python train.py --n_layer=14 --d_model=256 --n_experts=48 --experts_per_token=6 --d_expert=64 --d_shared_expert=0 --activation="reglu" --moe_layers=[1, 2, 3, 4, 5, 6, 7, 8, 9, 10, 11, 12, 13] --n_empty_slots=24 --router_score="softmax" --normalize_top_k=true --routed_scale=1.0 --balance_loss=0.00278 --balance_bias=false --router_noise=0.1 --router_logit_norm=1.0 --init_std_router=0.0258 --lr_router=0.000424 --vocab_size=3634 --norm="rmsnorm" --norm_eps=1e-05 --tie_embeddings="early" --optimizer="soap_variant" --lr=0.00557 --beta1=0.95 --beta2=0.95 --batch_tokens=[32768, 65536, 98304] --seq_len=512 --train_tokens=380500000 --steps=6264 --dataset="wikipedia_en"
Below are experts of layer 3 (counted from 0) of a mixture-of-experts language model. Rows are named router (the router's row for the expert) and show model dimensions 0-63. Each number is 500 + 50 x the weight over its row's rms, rounded and kept within 0 to 999. Numbers have three digits each.
Before each expert's rows: a language model's description of what the expert responds to; "comes after" lists some tokens at least twice as common just before its tokens as in all text. This comes from a sample of Wikipedia text that the model never trained on. Tokens count by the router's weight.

# expert 8
What it handles: Mid-word pieces right after a first letter, especially accented vowels in French or other foreign names, such as Frédéric, Fédération, née, husband.
comes after: " B", " F", " f", " c", " H", " C"
router:441497496501512553540534502498511531575513598517497500548455579512477452474480595519539579463537541526504397564539510539495533476461518571595617548530513466455536472436504490569444623545493486

# expert 29
What it handles: Capitalized first words of multiword names and places, such as New, University, World, North, South, Old, Take Two.
comes after: " the", " of", ",", " S", ":", " H"
router:445435487517595525530431631564489484513553471466537510552490432493479550446576541505517634507519433465427437509450518518477536516519503434448549550460486524555606492416539545443516554445452572

# expert 38
What it handles: The suffixes ed and ing completing verbs like exempted or bludgeoned, plus table pipes and separator rows, and linking words like with.
comes after: " |\n", "\n", ")\n", "ed", " l", ".\n"
router:541512475493474484403433428469503520498545518543557573525502540517499457493467556515510518542485484475463532487474461506410503535531547472456362470524398523464518531581546472418437452520567574

# expert 24
What it handles: Sentence-ending periods, often followed by paragraph breaks, closing quotes, and sentence-opening words like The and In.
comes after: ".", ".\n\n", "s", "4", ".\n", "ers"
router:511560468547499435486481470538478530542580527532456457427599484470446513495589491503444501452587418474447455510549511488515570528379521531498449553464538515455452434451586505468512441563528497

# expert 2
What it handles: Particles after verbs such as split up, breaks up, travels north, plus common nouns or stems like team, work, years, program.
comes after: " the", " a", " his", " to", "'s", " and"
router:475528481398486567534489601527469410448526446488506533479492435478451432514472489458487547525516555510448474477577474505556534434504573450402421528497472443536449560517420425427500597414463439

# expert 15
What it handles: Sentence-opening In or On and the following the, plus preposition starts like in, over, near, and the letter t inside words.
comes after: " (", " in", ".", " \"", ",", ".\n\n"
router:422482514579435476491475472507495506468577533523485489412489518530477526577613534471378414487595555526466476525535521525520599542458457492496448432529424429510543387430479560521526470485581546

# expert 23
What it handles: En dashes between years or scores, such as 1943–1944 or 0–27, plus hyphens in ISBNs and line breaks ending list items.
comes after: "0", "3", "1", "2", "6", "4"
router:557560553485489509479586528489471520491565520423567539577476497471521457499560474463460466490505507474539541426427467536488456434545471603544599538440468511551557556596543432508572392534505589

# expert 37
What it handles: Names, months and labels opening a table cell after a pipe, such as Jan, Feb, Conservative, Won, ESP, USA.
comes after: " |", "|", " the", ":", "-", " of"
router:515376499493653551600529495527474481527566562473503534548466458434416485513465453403437563517502413490452420494547495522517558566459506455461445553512627521563551497528499396402447503444384479

# expert 1
What it handles: Single lowercase letters or short onsets starting a word after the, a, and, such as h in hub, b in bars, g in algorithm.
comes after: " the", " a", " and", " of", "'s", "ing"
router:426544545431479474489541458525453513428411413505427425543480546542470532478565551458550392453582413468535416490386443566570519472455525485579498472550530461494498460499432484548545521596515413

# expert 25
What it handles: Single capital letters beginning a capitalized word or name, often in tables and lists, such as E in Equity, A in Arabic, I.
comes after: " |", "-", ":", ",", " the", " of"
router:552535558540578480464491530473482515519552425430560515495553523399437494466465450456520464463526510491522554528566500421536482467533565494535522480537599563462515439489574503601593519496531511

# expert 36
What it handles: Common function words in running prose: the, a, to, and auxiliaries was, is, has, be, especially in the first ... to be.
comes after: " to", " in", " of", " for", "ed", " was"
router:508464481493531473482453511439570506471569451489556600390492519540484523493466434506510536578430473547467548532459537492526464443395500513483448504543550470448473413496501524434498532435540515

# expert 42
What it handles: Relative words that, which, who and where after a noun, and institution or place nouns like school, government, town, station.
comes after: " the", ",", " a", " The", "The", "'s"
router:441396511472404548508477571513522508521580569557497497461430458523541468427490558479526469417463483442428446422596489486547568463491481482434474493524464506596508576546496504489477481401518528

# expert 22
What it handles: Single digits continuing years, times, scores and table figures, such as 199 then 9, 3:3 then 3, 20 then 1.
comes after: "1", "0", "9", "2", "8", "7"
router:548504464577463548615470454563567533449547458568458477477475545435534507496488540407558450536564468540510517578491526531521454501529517485580434413455459622563452442514543440454463495565415549

# expert 39
What it handles: Closing parentheses, plus and minus signs, dashes and semicolons in election result tables, chess notation and track lengths.
comes after: " |", ")", "4", "\"", "5", "3"
router:557589583495580463466513448399468440522530436462531535575551526510551586631471478507535525502498540527432415443512561605578510483447474474458472600383527523550371423461488459545409535542409531

# expert 41
What it handles: Line breaks ending list items, table rows and infobox lines, such as period-newline, pipe-newline, and the dash opening the next bullet.
comes after: "\n", "-", "6", "3", "4", ")\n"
router:550481466470591472481508440451510443428475544443510508509484369519560498437458459577469464439496488444520517496544471427525437508545500393508472457501442510466491548567463531518433544550521541

# expert 26
What it handles: Single initial letters or short first pieces of words and names after the, commas or table bars, such as t in tax, Gen, St.
comes after: " the", " |", ",", "-", " of", " ("
router:522486557527568466511409538578447445455480493492489551467439451430497508566533455507571483548427511493515489453525393478515491448540548441510568557505474582435506480560454527538600498563415486

# expert 46
What it handles: Second fragments right after a capital initial in names or words, such as P then ad in Paddington, P then ar, and Pr.
comes after: " P", " p", " C", "P", " D", " c"
router:497493556468469533554503474429443518527534496468508430491549519525483454540517494524507453439484539380419417467495514470510492535570574491483590469547563464413502449503493568508451516444526572

# expert 14
What it handles: First pieces of split lowercase words after a space, such as ag in agents or agriculture, rec in recommended, w, c.
comes after: " and", " to", " \"", " a", " (", ".\n\n"
router:518534518450512505520548550475505527411443434523519476453453486547457521456487481482506456439492528501571588491573461542558498543475515456483438488434540497541434496555424511391573459556495590